{
  "n_layer": 15,
  "experts_per_token": 2,
  "moe_layers": [1, 2, 3, 4, 5, 6, 7, 8, 9, 10, 11, 12, 13, 14],
  "router_score": "softmax",
  "normalize_top_k": false,
  "lr_router": 0.00213,
  "norm": "rmsnorm",
  "tie_embeddings": "early",
  "optimizer": "soap_variant",
  "beta1": 0.95,
  "grad_clip": 1.0,
  "batch_tokens": 65536
}
Below are experts of layer 5 (counted from 0) of a mixture-of-experts language model. Rows are named router (the router's row for the expert), gate (a neuron's input weights, with its number), up (a neuron's input weights, with its number) and show model dimensions 0-191. Each number is 500 + 25 x the weight over its row's rms, rounded and kept within 0 to 999. Numbers have three digits each.
After each expert's rows: a language model's description of what the expert responds to. This comes from a sample of Wikipedia text that the model never trained on.

# expert 29
router:494475491520473484451498494494516550521516491468503540480451494516544568502493515445523541487545502518504494489475493506490509501504470485514508484532471515535517527480440505500515498480507480479504507565443472528526517503470509495520537534521504490507469500500526541479482520474487558459514500500494515450492495527512522514518524496490466542495501492486515490435491460496527476494506524464525500506525542447547494493522497492442528497485525490520481531494471530523507463505504496531492500526517502525498478501550465494521484474460485475456502516492522497478493511469465502510
gate0:516548488453530526465503480478475505493510488505533515470494487484516478473500465493485474504513550507494506462517519505482489501470520539504493499488542513524472526525489510496514474453489471484480542505542492504512526513466515487460448493509525491523538518483527517476489526517475498476475516507475531500504478463527481542462459535499477515457473470500478471449489485563495515463484508464511480460541524520541513495507500465454516484492556469471534522483480512481511532535461480527499471489482482533515526484538537505468465520494521529479475500488505467471460499459478508491
up0:484478521512498489473523499483501506490512480505518471465459498521498511495494529489532482540484472533516506496476486499524486489493474506466489511557507560502544447504506450512508525482501482528487480517551502511501482483499478477495509528506492480505492514462486530537545528498486525481482504480517514507516526492535454460509507475511494494477526517519475533558539512453488492529493490534496521510547491463543509544457484520495490470494536511483436501542465522520502475507501451491443546446507547477480455469493523457482504476461491481516519491528519491527508530517511488518
gate1:549475511525541456481481478487517468553501516522504516558508476477501518547497487500476484499518525486470473459509516488463451498514506531490537492525513492500465542487499489498504479494508488461473491498487495477489516508479514522513524543513477506476538476488512499469538475465485508483509512523514469477487516497501527442522496495520531511518494467534487531541492520526510532470515526466503512503487457505471456478511499543507471560498547489543513482504487583497532473512483554501527524519547469518469492474515504504494501488472474497438494501528513496467499472483533476510
up1:501552510559482494519462530502531525525493513494518545484512538535520523506475470511518499526469525505500479519503454511484507502476549470498514470528473489487475514479495514557494466492494504526498489476516528478481505530517522533503499549507493468448485513459483426523500454506480440530523454475491453488491483521462519520521518484517488490491501492482513513510516539494501486445490474461507485477529487454492480498484547484521491467504488510451493481506507466544529503482505540469483493475486491526486456522527514495492460506542522479514550499500485495516482516489539535500
Description: Consonant pieces inside foreign proper names, mostly Slavic, Spanish or Scandinavian, such as Eskil-st-una, Sil-v-a, Cim-p-oi, Che-t-niks.

# expert 27
router:498458475474496468534503498501472492470508509489532511481487474457483540478474515431529499482435498486517480500468507495477477511477476492536503496503525478515496529527522494559487487478482446538522523507477459492512547483490520556481551503468510504497504519489538507505559509477453522497478497498483518504506504499493528530540452467477513533480519497479513471523476476532521496495494481506493498550482477491483552497487510498460505518536522482516496506466489505459489497489482492542535497490482535533558540524509498496483544517502467497428490463477493527517512512487503515506
gate0:463515451459530514518553496480481493495515467489533523497496509538507524494456469531519520498431499475494484481499533486492497502412511527492505462470525459498481510511509486558506454494485502517502543547503484496493491475466504444500515515475512503477523561490522501515544496536463505506468494497515507504513438526486463515525505501504467524496488532466463477450471500531499497469487490485522517466518541480475504510508516495469482474528491521471469531502505493501517498529512505496510474512502494483529541483510524554501525520532511513475521474497502510527472486519459543499
up0:499519480555490483484515501485475519534488516461514472483504507496522458513495521484538529540524509521450540441488489516511485505499508515460465504526493539522547492490477544466475514473532486520514517504490536543483567496526441490477499509489463474517483473472480504521466487492525515523511529467515517480477517539523496525472452489482568474514479479496511536534513537458516489507495491527482516499524503521499500524467472531496502463480545536516472505495452499504496495507467473516478517498494509485463463475541511503494480440508503453524518474514497489483493541481525490502
gate1:462482504498487445520531495497505501518512543487545483513458483506475533498445490512470534505507534487480485468507505463479515486533454504502475493491534494517500499500508548510479446488531494516492500538474470498506501446503514542475503492487483460483527494496488484501498523503535511498534480506479476502487525494489497512543486473536491474472527519481501486516480463534498475488454537529500464485434482466485467463517504521511508556533514512525471490469516515500487495542479528521553492544486503499446505505535491502429536462484552453468506501489505480481509499483509516532
up1:517547535553479499495474504516489501512505528500514548481517478497504481510507481500518485465450494509513506506484508520487498463509537470485488518492454510484495510456503491525486521508509519505509463459518519471492515499552529440522525501533501510513467500523449466513520487511485448471493457477496443502517465506458513508510516507478527521477485453500541497455496528532535534475530487492493473466516480479483458519488520486498513487515469452472493507548510489513494482454513516483466510470537441480506447509519542477503514497561496469533498473522472501530463516513512480519
Description: Middle syllables of common words (s-pe-aking, protoc-ol, ob-so-lete) plus nouns like film, album, program, and he.

# expert 24
router:543493452512504520491506521527480518517496487491488532465485497447497499462516556452493525460531516521553489473497468504442494484477477495497500501515483501519504514505513474510476498523533488490510494529521430503492501477484527547518540481508473510504523498497531542518532500469480501505502490480495480506514507550503539532543520496484471462491481470471504534464490453491507478523561484452524458531532505490490534500481447502530542526474492510517505528445487490529526495502491487509498482511498520565508469502496504470489492498500436488511509478513532551502491497475514532485
gate0:483524449498519541488559492523471470504523474511531533491498509500488478537511513516500492525459502541518505482506528492489482504469538557494499506515567486503494530513450492476534452505452527497494561528501520505497505487477471529482501511461493495501548513461503511546514509502479526493479504492507523499524488485490464522518540507534524526527464492478453496503468502528499560500517447474497514436500538531535519474483493519463488526537520547466508492484489509490471480546470494536464498486467476512454505510505511512515506543533476480490497506496509498474510495463504510502
up0:503482510509500496519521471461527536519482530446511452480485528514515520448481481479489513531521523486518490491483491508541524494435471480480454519539481523533500474499512495489470526472500467536545489498517529497496505472491489500490509498487504492532442482506525479496506540508526466509485497492508446499469516525516509460497514518483482458454488510496483495493521536473564475509497514539475511511518499508499501494494462506510478446491526523495464520528486518511501508501503514532463537502564508479517448474530481482492530471434519502486497465451503524520484521546553511517
gate1:528518489483474489476525453493472555517488515531481500505501497466483472519489502489492479482500495526468452422520521512496469491499470488525505502462507510505496490474511484503511516459570481493491527535509505505479535500503453523516485539513453478485514492558531495454496534475533514509508541521505489486526486519509474472503465500512510485488467486488453503552512453523516506466537496502470471494480471466505501467468458541519502528528496523485501493483499522509499501548477539484508478512551484503444463456537512516500515472484518501443495459500507498456505489492487467480
up1:503526505503464503511472508496510553512475513526515545450546494504522518511468487486511480510443550508478514518562522509487515477528498499472491499534498480477495512482497514538499500472478489479491496504524544513473515493517526516524545519524469467477496524555467467520470509497506492460493475502492445535465540520482469515513481520491467539523537468495493480497503530486487527446527474495497460507536479503484477524516535496481495470468483524459463478495491488481496523514540525528442518496508515534504471502540506470462536503483494468509475495519519500553459474494527469466
Description: Single letters or short pieces inside words, especially foreign names and transliterations, e.g. Paran-h-os, To-h-oku, San-gh-arsh, bleu.

# expert 9
router:521464507477548512498500467478478503493534514504483525454499500454466505500533523466492554485521489504526505487484463527473473504505485455536450490526464524528494544461556495544473516485540518499500495502528461463517500543481506492502503490484458513485478551477517516479531527498465483504475479465523459513497539508498528520501455479487521459468534521447502497470478480523517522489524512478516513483512501506513507460459485486498531515486489487468470484465480522487544477472503467505493507486500526532504476561513504528487546538481512505471475496519532537450487519497487492510
gate2:476504488477524499510463532515495497474540560465494509481504470484459503456511542541472536483461485468491489543469528521458494510487502523482514519485467507529535501495536475533536517530521501496468502499504534468482495485531522509466499506508502450500515527508525505517513477479502490476485429441478461505468504457473484460471502489501496493501489486501513508504466481531508484537500489499500453526461521496477492509488488527521551513512513461517487466485482526430504496511506507488458466522505485502463506489563482500539505544483506543529473489506495499438502532507494469500
up2:489542503517498499515507492514547525505522519490504517488488442467511470486508517483484527500490541487526477544500508525466509500515511496523500477461500538526527485495505480510523499534536509458485455473523522493481515469548499482499493473527495527507503529512539541453480464508513471476438437473481496494491443489530493440463514488524506531470543492517481532492488460475526491510493485484515462508501503520516461495474519526534473471508473463496488474477491470439502503528511503513464501546492472500479514512491484533488487527483495537484471490453480473433477514489470486508
gate3:491512496466511474476465472460544489469482462498502516481544470474507487544531537516484479547512503541514482528481502511499479501556536470511485477515481505479519469521496506516496520552507516493509514530510493512478458532467486493499513543476467524503508543527455498515466548501498523479486507487528516502484476515539506481480537449439470520440558539450485503483519484521467465488504500481500485470490475502511463489479490530548530503470478489509520533510523525478497495530532505477502510505478472497486503525467472446489522547513495485495486516470512489499464503503480454510
up3:491530492489514487516511479499490525463504513487469495471537521485506468500537530536501514512491522481525514530478489513511500482511516499503491496489496480488535508512494529491530508530497517464495476516502463500489501465480505485491525546490534532483486501472459493521521529433459553476437544492537501481488510518534510497507517483477512510510525487479470517436530512481521466492550491486500497514468529495520535547490458501528493530473501469490547495470532529475500541540522507527527492514505505443487454490502478504505482527476486458529491528469525516498438527527499419528
Description: Newlines and == section-heading markers in wiki layout, after headings, list items, table rows and references, e.g. "==Awards==", "==Gallery==".

# expert 18
router:544498501513511450514495457487481513487525472461530518487501482512475512429520507497494523477488466539498446507454461530491499511484431487541479473475476487508534491517493537551468501502490514526508505512504503517524494508492487514543510493510491509509488526487502509486494510480514496535477499495451510473505496545457514490538502501467474502436506477495501516510491469520542498527484495489520475513502513519464526508471500514498535450468560494480459498475496524468513477527513394508477503494480529504554520512494501506475538501546485506486487496506474479477489545487495506495
gate5:506529495472501488475462496498468498481514570519514486499496497489464544489477527539482499490506508536523559503447504448489498474500525528488512523516494483534520494483514477454488554490501521471457497481516512490488515456535478526461486519453488488490472510513479487491520508500476509488532522507448490473483510499486518556515474515500488540501484489492494540530445508536497531521508485528505501503452499483483505462491487548530490489473492491448549506494507500521490461507494497513487514528550480502523474510460500504465502459476531489532566460472502498526519517560530504501
up5:521501525512497469461507554516497482527538527522509501497498514534485520502550502488475539481473476499503550510482511468536541507510481497506520530501482515500490526497464521584486478449512485492474465499498494496499456471532487486501507514511505505524502506537487472477534497503518496469529514468490461507506513546475493540518505511512506533503471484526496557490488499533513534504509499512509449497522499479474521503505502505451542489485536491476523519482484468493509544507556460512512494436511526491521486528479506525547555486478502540522481519458511537554496532536514497537
gate6:512536471525485481527504463480520502507518500494532480537509471513463474465489516509480478517455478470513509520500501488514464470527478467535491520517518514525483498474487505510492554448510510504478521540485461540538465542511527477544466437475529552470454474485532491469534523496537500514520539500476473499477551515488512502508490524520472511473471499468480515526513520491496493520496506516503477541486508476488487489528514548503509490478467528552512476546514498478542569491516488548472472493511480481505526510479526498494513453514490465500529526511494492552493507509504495469
up6:469475492491521502530494514489520528468482500509480504491478501490512490479490504550519517492491484495477513450504496501504435469475511517444513510524442570453536488512473452536477506503521564476489458450476515499481529544493471496539530491535466519513529505531497505504501512477498476485511529509545502481518490496482550490508505510471511534547491504510492466526476473474466496521498464503485481498486447480525511514479508489489424498514519507470486499502451483498533480489507528492472515552479478462462507519499522525483453550492526485492498491478507520487524475522491511514
Description: Prepositions like for, of, to, on linking a preceding noun to its complement, e.g. "home field for", "mayor of", "policy for".

# expert 11
router:571481499491525500531502483511479508492486457471493520447467522483432525443489539466507506466508476501545487500470472536497480521506491445492491483477488486521527491497510521517474502474553522517527494509529453484535543514475521522510514531437486481520490564497531449509526497468510524488470462475496487471521524512532562502534481476492493505514523517479534501459471489520522509465479510454486466542508487479512528496507497510497535487497512510502458514465462490496533480467497477497503496479463521520509510527531500501467518514517471493480493483492486517524508534492495480498
gate0:474561465494497548475481476498498538508544462491557491510523512511524477489481528482477514493436493489524489486530486483486484493477529482520482515505569487491505541506500527545538491501462522473500512528489484514513490514469510518481511490470470520512486557464535502473552515503501494511455476448494507485512444471530479498423483515517476534485478497495513494513518508523507544490498515517537524474510521516501547477509479497493469495522537478495527539501492530476503527504474507516492519491480456534492504445506511529534507501517511547449512465527499526514479508512501507477
up0:507468508493530504531521531456491498520462458472534504473495512522503529490503503496536512530495499519432474486479540518531490513483489561473494502483541514501536457503518442477462481472512476527503510492550486526521510526458472446502507467493509465518493477486522534538481508549508493494504501511450515505478508527514452503535510517490489476500535492490500509486475519455532496503521477526483533477514506480511435493519467532494489449492508541493478554513480516510531477519523505467463511470492544502506487476535540495461523489469505497513508489501502505451475524484524509531
gate1:504487519520465499542552473473498480565508509474527456543488474483503523485513515513495494452484501489468456458508532516480481490506463531490499492546496510484487508501464493481514476517538466460480524513512518463490508517529507490497493549539493524472490525514484495494515480516524454478510493503511493501493472502515525456527505487483503517499473512509441489507484480487533527471477564480502463510489509490506453482460476553475507540505544506498507515507490502495522523524497549527509527515477418503474474549537504524511538483501472468476542497456491475493515507491539505521
up1:505506530526492489539484503493545534515507476530516515475567501497514534515469453494474504511488554511492541502498478539491507522494516481493509490523445510504524485462487516517549507497506459496530490492494465470477494532508510498551541536509500508525495506494460434518517513464489510472497444501503500478531511484458502480495495501553496475512494453454512488521456533511530529466501499482513500507513525470481512527532560485477499473467472467448458478490541482512509492473500477499458525515497459524555478523507521479468493508501493516536512471515501512534499490480480530520
Description: Word-start verb stems cut before their endings, such as remov, caus, prov, incre, plus year and number digits in lists and tables.

# expert 25
router:487484520469490460511500461492432503506518512511484521455458508497485504456522534480545522430495473508495492476477486521492483532537517494493483496504517472512522507481500514513494536497533533511511488513487454523560550510460524526506517514478483533501449557475509494539510504476481508520489509489506501493502552560540537514544493494494474493484492527492513470473477494513510511478469480466489471533524491524487486486505493488530543538470516499439497521475482530488532484461485500493462502492479544509532546511523491448534513508518501507463474485507527513519463528498482486515
gate5:541497541454485475466510477489461494497474500520462533478481461471491477489503561480506513512567517480513511482464511467520501467519520547509482512503492459512494483511511454483477516496517525464516529495562503532506474524529478490526511504489510511483504473517478510512527526474471467513472507501473518494458542498522514554497495504553468489483493493542532503539500535461507535450499459526475477499478485492499525470531479513508497540492539520442497512510499498479496485493510508523477484513541498518537539501490500470466453496546479493492510440501499468491480486520504535482
up5:492521456486442498469499559521517470514531477511486480452507497522460527497515483477506512513491479494491480486481492519493489515507460504459502528520487530474512477511433497570495518447517477509465455448474514512493475503483480476466484503489524470527497483515472494485542498495514488483526506480489475501478522511504513484504497511479514506478505524480524503487537500520505519469504499506472470511493455519469553496499516513499499470484444485451494479465490453512493534554515514519492480487565529549512460507480484509550486522491455516521487508525506545502514495477436487481
gate6:538498466508502497512484529500512513521508475487523510491492509521521478503509539512526444481442475480502475495494503506484515448510467481548504522514511466475498473501472479531501494503506528478507499477481489520567494535481511469509461479506537536508471474495518505505507524499504524508447529509508545446511493515492494526503507461499449579453511518471499542514522504488483469474440497467521516482517508532473481469492510526511510475482492506466497481548491531477519521463508475521537482504534471469456516474488553495502501486520526494484464538527504476496513483466537449478
up6:476496469476540467529504514534480511498448482569463546492511483465494455460465515511521511499479492485490516491471527491471444500496471480473498508511485569471511503505497482508463490493512533450505520471507494457535501495491486473495530488520484517485489511490475455476506522495544483474529546521476499520512523467475506459567479513512492515503507564483514500499461477532493439540479495552446503519451479526542543486517484521540463508493508519519512513550500475516507489528505498512479510485523514530506514533494496501502498496480519517514521491496497510517504485522468499474
Description: Word-opening pieces after punctuation or pipes, especially in tables, such as Dec(ision), App(s), Inf(rastructural), meas(uring), dis(agreements).

# expert 6
router:520489470507490531528490495495458502502504489515498514487474481503493498497485517523499520473500470526526447521504489505415493530571469485466435509475496511505496477492527523484469537472522463482548512484507493526493520513448528511514495494490472482514501510481523479508558542491491498496442512484489465422560477524516517501536497481466458534476573471475502519493486465509518529496481469481526487511520482516510521505493466537519513515513531488473504485509493507511505519513485492518511528502520512500492522518519478496530521514520485466469519496474486511463483528454443485518
gate0:485542461463489514479509535466521515492504498479528495494491517526526513485448528509507540532505489518485492499518529532492492481501545518515507485522510442520490490502498570496509505461513492525457531482501470513514543479506512509461488487483452485473519502489542491513531479532492471542472506490505495486495489527493461502492504501506480545483476526470418489467471493492495547491514470455531520490514509491518508475474503508462454453509542558461509546496470516491505507492485489486487505497521491515506570465507492537460485513524454502525525496550517519476500493515460483502
up0:492471476515518494510539545469536506537528502491513496477528543521489538471518520542544528528536503508498518466511468536508511532465513519483483505487484488518515451533529528438504521475509498508541505507512514541531535492496473462475504494485458482518459492493524479540528522498506529546488529441485488467480545534562450484508511501496513468517499492480456505499488516493503493535496504513483503496505499511509523492456461512485475455508539501501474483521529544505536512477539505527469496514538497502503513454500504494495464467524479473538527501536493516502494532485525480546
gate1:511482508486526498487531500496511524525495539524508493554475478476505518558498513492442488484504512529478471467522536469494438486525437521489508474504494532513507482482464525468454478463520522552486507553481511480494512489500492490489487519502498499540519514525483532491504515465527503501534498490503474483486532530493478467529483520485513451459478511543503444510529506531505512517520503458485485530487472500519492495490502518473511546523531499540492483473491518523483503527501477473562518508521494465464504521497490472462556492541533455509480481484477488510523504514485489570
up1:496505490573444528468479501516480519507524526479510500467485497518479503492471463489521494516488505540525559543486522567527544477475549487473534482477432453513506502517542473511505503483516474479542488446526486510488527491494518541536486521496487490480462488485479452497476490528525475492509491504475502490507492524442508541509511517520502552513502488478517525472488524519533527469491528504494518473549520470498497514519507536507547461494477473460519466517474517524510500485482547526469507508513449521509512484504534530499495474512483509515493501500513494486469522482487509483
Description: Copular verbs and short function phrases after a subject, such as was, is, as a, to be, into a, by the.

# expert 7
router:504476494505499480501500483497435515496524478510485526467482481509501511497485517493500528482516487511510488520514499497460494513531514487499482479519465473486552518494526466507462492469490499507543539501512496506526523502479518536526501529477483524487425519468518484480505503476486556493479495501452524434530533519538510530514467489406478455475506523519499511515466478524513530498451537464494507508503487479509492510467457484475480544483512455521452507498483527495528514505541517520486542485502506490537530502521484521518473519552511483532484503513514505503466530496495537560
gate0:457514462478504523493473488520505485481534531504512468524475498513527448496523469472474480478488486454489453511464538520517516509511465568532506454562557503518508529488496495494495473478477484518473522501518508472504513534447486493520443488471499505539510531512509474515497482529455481509502494462474531487488435499489510517529513512532523523475477466469437461501506505483519486494523517447524492488505487486500518458508505513502478487513532547483496512504466507440490520518507497505469511504490506504525469493462509488481493535494439468467496511501513515474501505474522484469
up0:473480498512501459486536499493487536546478530500480489470478487503516506523497492485536517481525510469464480497489514537459515508475503539439475503516511519520528493523504448430526494510527484510522497485512513509523529529515498476521486481544513468510537488511510486505511503495506517536515546486473498487470518517541455454508479485499499474502459472535475468501508519477540439531486503516492532526517512515512496531492502490497488463452541553538506484549488529494537477518543451495460527464489543520506474444506506484469515486489508486497521473559483513518485500529519501486
gate1:537504513450503492537507480514496486519494505494521523549521471446494542509547474531496490517507535559484498461506498502453497483500441511464514467480510477514515507512513515510470519486548480490530493540512453485551522513501526524495502516510494518493505482515463462486504484483524501518532525490496474506485487493514473508461503501518468497506516501500463484564490468549508493518489504468506488501493514488486449481485539548471505579508514458514506476486479497525499504508544560505551535517516479497517492490509502524508533457461475456457458503484493504503516471518485492536
up1:480478496469453490496449519516466524487472546531501534485518544509565515487509460557536496529504505516498478537519522538532559492534488481486538488523450495483486511470533493523521493521492473484528483486507462499515506496488526510515559543487518536495493515485469462539500491520477484497518447503474501489528490485471489543517514483481478506495534508492515525453483520501517545456544543468497511478523489452492504491512508500517504502478465499517521478528476473494501499471520479501457505545494517506515452511571489524476484485526523497517504531503501482492454509484508494512
Description: Pronouns, relative words, conjunctions and adverbs inside running prose, such as which after "to", but, when, then, usually, both.

# expert 23
router:493484508510511503502511498491451489499479500482490534514490516509478531478461534490546498459503514520507497509459467521473500521477499462511477515476517485509547512487496494551477488449494482472528482501470448498516541516479535507497526525473473476551513547467529502539519518475505488512482493474485456457511524507524524487523500493503483504530512485447565504484452479493498484511502474481517457522476493506487502490488465524463497486447525527497474480482506499463530513446510505499506506462440535517533494519490477498538509569526505500430486478499475544509478474505501487516
gate5:511526470446520495497494480487487507510537499515508513462526506450439533483496545514468477478552501482511519511492534464493482436510495497491531517485461508520499444486493498478474545462507509489494482462489496514488534477552489468479523484454515528534534518454479486501560509473517507477468500508497490487478531490526456534521484531504505517485499510526531546549504490525488523506501529508475482500520524496534502470494508500508478515485493484482515534566499534463462491501490488497494479533516500479542477524526505469495460503501475481511506494540457480522475551539508501475
up5:489500502488468510446489517532550497459557504567521516467498482515502494504515495493473499509490512490499497495502490485491549538459479462451522493498455530481483553457441479572487495452501467529482505468462460494514483494510503487501486480510508490497494534518489471454523505522468518471485473512481510509485527510514535498499542488506490494479511490517493474453507476526469516491525530505511457517445481511462571494518470535468508503507506490475485489509527482539499489501519498502517488513513524510515490501492575460495468503504508518533484512509514512545466530525514487497
gate6:515529510537471495536508536524542465509458502495498547488478476471505502480511550544511446472510479468508508550512525511497488482498501476533475503530517492510509509508488506515493481459530534457526464512520484516533493503483493476481416523477503531500470492489474475514483496432566502498494493520510528472460513472511557531544523496530496543505504535523515502510518445516508479520475518542513526496517528520533519472503529513505506475471494512496535461531525495488515495528508479524500515497525513504522509530491522547498523472507498467492523507500442492507485470470497457490
up6:495537486477526486531487465488499506480489493493512501508504505498477468437485559515524513493501512475466500517473519502534466473478523510485489527472430508496534526461509502509508521491512507489499502431517520490510493528526449501480550496495532518494526510479519482484514489470503502471463536533480501475475490446533522485509500519497522518477470509478503499469456517526471451571453502506490560491485451492500522498465493503491495458510517482537502502480476458479527502518501468522482557521502494515447551510527499540485510520474488527478480511501506458534513485519512532487
Description: Single lowercase letters starting a new word, such as m, c, s, f, including unit abbreviations like g, kW, ft after numbers.

# expert 0
router:526472455483510485476502431505459517478485478477504521495495528471472499456485520474517513466510500528512500447505495520451476523510502462524487464508472497541529513490535480552497529481507495497538509467521487512522518520466512526541500481452495485473468540450535478494510509493505499461483482482495500487523517524541539503513488512459499512539509527475531500479460492506525485492478504471508476601515466507504544502468514495476542505474542489475469511476481528506512472487492472473473521499466542503540501530499497495503499521500466487458493529477471529505510523507479522511
gate5:538488466475494460463486520542480499495507461507496506471489474490485541465513512506505511528550494475494485481517511491489549495499545487445505502525503498544541545507520450485453538528485532513521537485512497539512483499528504508493533475481499519494482489506526504514514515457481499494517525427487494483492497492539516491492462505510514520500493512494503508570504547522523524494480490545513510546493495522524559520491479495498489497494546483442502520515478539506487506516482521486520495531485487500556490496457519527490477497460501507528533457521537498505466510574512517514
up5:461546505494451487495534512476483519500554497550451537468516484502469506490535452506505492502479478513511520538495470489497529561529494494478477510528535513487473467469452527589489495463472521513494489474492525503514465491499500467481492487489540498528496481505520497541496511542537497461498526508491503530513456534488550479521518475539535542502509489496512528497504505491551506517488504535474506480504516476518532473517510492504514507496493502487518495463507482491523510514537525501491474488500547521533503505486546530456530501476497517557478511484535528488544521500543495501
gate6:496499497529508490521493499478521512507494474461509516505491505503495482519516497524538494506474478433484533524516491470479526498552467491509457517522485471475426487503453452487480519497484488471506513495528489525522535534471520480517438509471546526509478475498532486507525495468531513489476481490515498485485517511506536522527507474485493556487516528481522474470516471538475474473458467490477518516517506517527521529533498512481525479517479529533514488515511489546493497491502519486546488509532562455506503562487535507490475503529478475492533486517472450519463535482489446485
up6:524543457479496496512505496493514525475483480497496498489473531497484475472453510550507486513499485525538502480497476448497480546430468473454492521489432552497527499501515448509461532485520538483522500468487535476475519535528495464476507538500476503475515516489500462509508490480491469501551549485499491493478534511527489467510479514508470526534459532492505477507486478535466526504512524492484491543474462505517529472492470517486454515490525442494479535507492452472500498517511502551484519528497489510513522528531551507503475531514501521447500516499504506493512520502510499514
Description: Prepositions in, at, on, during that open place or time phrases, often sentence-initial, e.g. "at Notts County", "in February", "In 2022".

# expert 22
router:517461507467515448516514518519482553501494464456478509450467502489463522468538531472544509470516477525529490481458456531461483513486479450483484464498481483507515557464514519525466525484520522500517513479484470537531541518473559512508500542486525535500501533499501459531494499473492502487471495484511471475509515520490527494507475495505469479531501502485503515493474494521532519542470498490524486555539488509507498463488479487485509515498510495457453545479468512488494491516503495527479497514450544484521495516525501459519495521508498479462482490535504551512515553511499481512
gate0:494531453454477510475492531482507537510524455520520508544458502479530498499472487487514495504477496505478491518534504542489470511449519510510479493545489477480506508527458536507501477515476553473501514523509495456526474497450488476526493518471497496487513488470540438502511500512498516521483497510498493480536457485488507546500515445519495535480453459478456496458488502493523510472509519449528522464512508522506539485504483497460508488533508523502454551508468486466500504495500473482508487474487473507500495408508502502506497512498445528452512473495478487502473524474511492482
up0:500494514458494529532565537475526492580469533484519524502485529501507564481508467494530509497527534506495482458474468437508482529497478523424452499532502522526518488492499496468527519497522524500545493506521498531530498506464471445503524493488510470496512519515526464516495518489484504534508523497499510497462536490530503474529504481507533451458457472482502487532526495482503473493455501507485521464513506482516475502484476512492470456476512515506524513507519532517552495499480499508469527473487503459472467475544516492477486496499528521492522454487511516492516529492514486503
gate1:511504493522477515546499492527505522543487530512476511538498506464445557493465500501513494466509503480477503452482501485507484462501512518500475509518488526518481519484516493523440507502504462496524479589529508498505528487497552507526497513528505518441476494462491497544492497485558496488507513504513491472518498507489494469517516513498517504527491516490476519508520493546524505501522499532503489517529516468495492501512514543515505537569539469519457473511493519499515542544519525519530522516522451484508483478521468476480520496492500456419503490500519504445528527505491515542
up1:550449537511473515509466497514502536529531530489510546493494495526508491526493480522468494551479513492522517492506491518538525468520502544524508490500442514487492506502497506552529497510521482517512479465498497485504494510534495492519499543513511523508482508524471468519500512527484442505532435515515462467464502531458520506524476522515539514485519462518511479511477533492508521488497566455508461491501475465490474500513536462469484477453479465467520484520477480496486505494497484512489543460461506505477476556534499516497511490502498468515529526460466475545497495466539494473
Description: Single capital letters and initials starting names or abbreviations, often after pipes or commas, such as D. H., C.P.D., H(Q), T(igers).

# expert 21
router:520477507482525493514467488469477513500494483489507510477461529513439500492481533451493521458509505529530493464471468528434480525511492470488458479476481485525512529448527505523468523462572521515518512504506443505556551512478528528537529521470510470504508555467539473520540503470508503492493482498507471493522503517498542492515505488472485494510518495460516481472466494505526509466483477470491466546504485510503530479486502493487522474470512510490454525454487505482529488488516464503481509495477533519502522508549513456486505499494453485501481486528511511508534546501507493517
gate0:490491438494490530503495519504503488522498481506505500492476530536502514506437500455493455524475548505490496498501500493461470546487500509473496501476535471527492511490500522546514488474500506507490550529496483499511490497467514528527491481478472555513551548475531526546564486532500515511484534511491474500529468498534452518476502504494516516497466487520455488489461454454506511501509475451484504477484531506477525500513524479475522478526569535461501536499510475452489514512544473511484511512469482491480477473501523531477497485495479522458504488510556521463475523512515498499
up0:489520489496493504498529519468525491524479512507495505476455532539505506495489519469520505523529573491467526493477461519520473543490467544445500482491501519521525459498507456482504507487525470486548528501495521515539492509481470475506498488484494509519488514490524525522528497540504507525467521506496487482480539541509447485533494547488463495496509460515483516484495514483517500526503505523477506470534508510500490524474469497520511432463550502505497508487486524447519519486509475512470541497508485497447461451518517474499508491460537499542542458551515506460482507501550480535
gate1:555469527456534499473499479480511486524458496516535507515447481426495549531500507539490496478543515502463484453504525477487508454533418503501492479530475526534490504504457482492482493473521519510504522494531534532491515493521505499535521502523479496483527512527506468528523499483512523517533478514488499493515506487491482471524472467535495455510496517528462456519528512495505490437518536531500452497485512463530480497496483521494482518547519530511482495487509531509524505523522515475490514521508466512479532505512503484500505513484514494448505533494489482443526498536525512552
up1:490507489542444478480504509519477518501514521500471525488581512509489473500500483468499492522478493532515481539555499521488497506480553489488512483499473498455518502468512501520524492510486469515513483497520506486476516497487531489502510531533492516484460506486493503500493538528473481503491467475506453505474513510445550508511525514448481559479490436514519506493487514501499507474512511507490523464519498479431448506519511500480540499471459470443497497512478507520528498506535477474492500517516480489491459503532518546468492491500456488533522494501505492543481505423534497449
Description: Word-initial capital pieces starting proper names, taxa and ethnonyms, e.g. Armen(ian), A(ulicus), Finn, Islam(ic), Jac(ob).

# expert 17
router:553484524476540518501535480503461521469515487465496511484473510477483488489528530463538552476471489484519476442491515517477479551483491471493458484478490492509509528454461509513499546470531555472519509499516457508511530533476513515496511531483488502479457513465505477557518527503498479466460492514490492507513561503495525524532466472474511478478520497474520511463489489507499522515509529480476464486540513516479534459529512520501547521496512528482444477477508513480527490491473506503485496523499571533503499516517486500514519542494494475465473469505511503489537505477463509482
gate2:529513472524524525508476533543482481477519540498510522510513485494459522505468541482514489444435454505467514503462523511499513511479514505500493497496459487476533499517490505478519490549491513428504515476522524476472478465533521504461522448552476472461484503538493503515512491515515466509507503471497484449518502501520505492477525504490478492446501522499474476536478505561540501526549519496490532502482536512520497511523484487525554522508516509476530461466482539506475485496481518481501488485509476522460521486511495512500494517487541492541557488515505513507502496468450471463
up2:486507492513491480508493494481515492505560493466484524484485528461515461483479512495500466515494528514517550483496473522528511480518476468563481480491492486512487447487492488497501475510491511491471469477522474489468500519533456477491507502521519543555511480530488506473470473510486490515506530422528472533477492513511498478505529497549501503492493542492451464476521488524499528479483487443504539528506534469520460543510494516489476492475451449504473501518490474486488482523493517542500536531466480501486403529498519519498496508510484477473490472487490498447527516492509499506
gate3:481506527513500491469503502471523479511468489524516540506527445464537488494556527517497499535534516519518497463467465527485527534535525471487476497538469484456493496502478530522474473479510500478524512495511529480506481505487521481463506507495459482518482550527524497504495547530483480531513484468499493499495430440512488498518515470477480486445483520468497500488506501482470488494529522458508497504465511496478503493500509521555516487518480501529464441545504516539518488487513499512502523569466501538464501498490459481505536504570479517494493467458507472478483486490490511493
up3:504496521510499494483518468523510507490498521485470477478521553457469504490480515476478474484510504522496548527471508499497508509500466516502499480513503495505511527542474540552534465523483496486480481517475517545504459482477519500505526543504510534495493484486463472515507499432460577448492501504534497505469478506478551471469493477473522499503480523491530533442505531531475501499527490509519512490517498501502507483534475464491520507463533452505521476512524508475487497551516478522518484463536454476473515474499535543485513507431510474528480539451495509508466508506514473485
Description: Line breaks and pipe separators in Markdown tables and lists, especially after header rows and at row starts like | M, - Ch.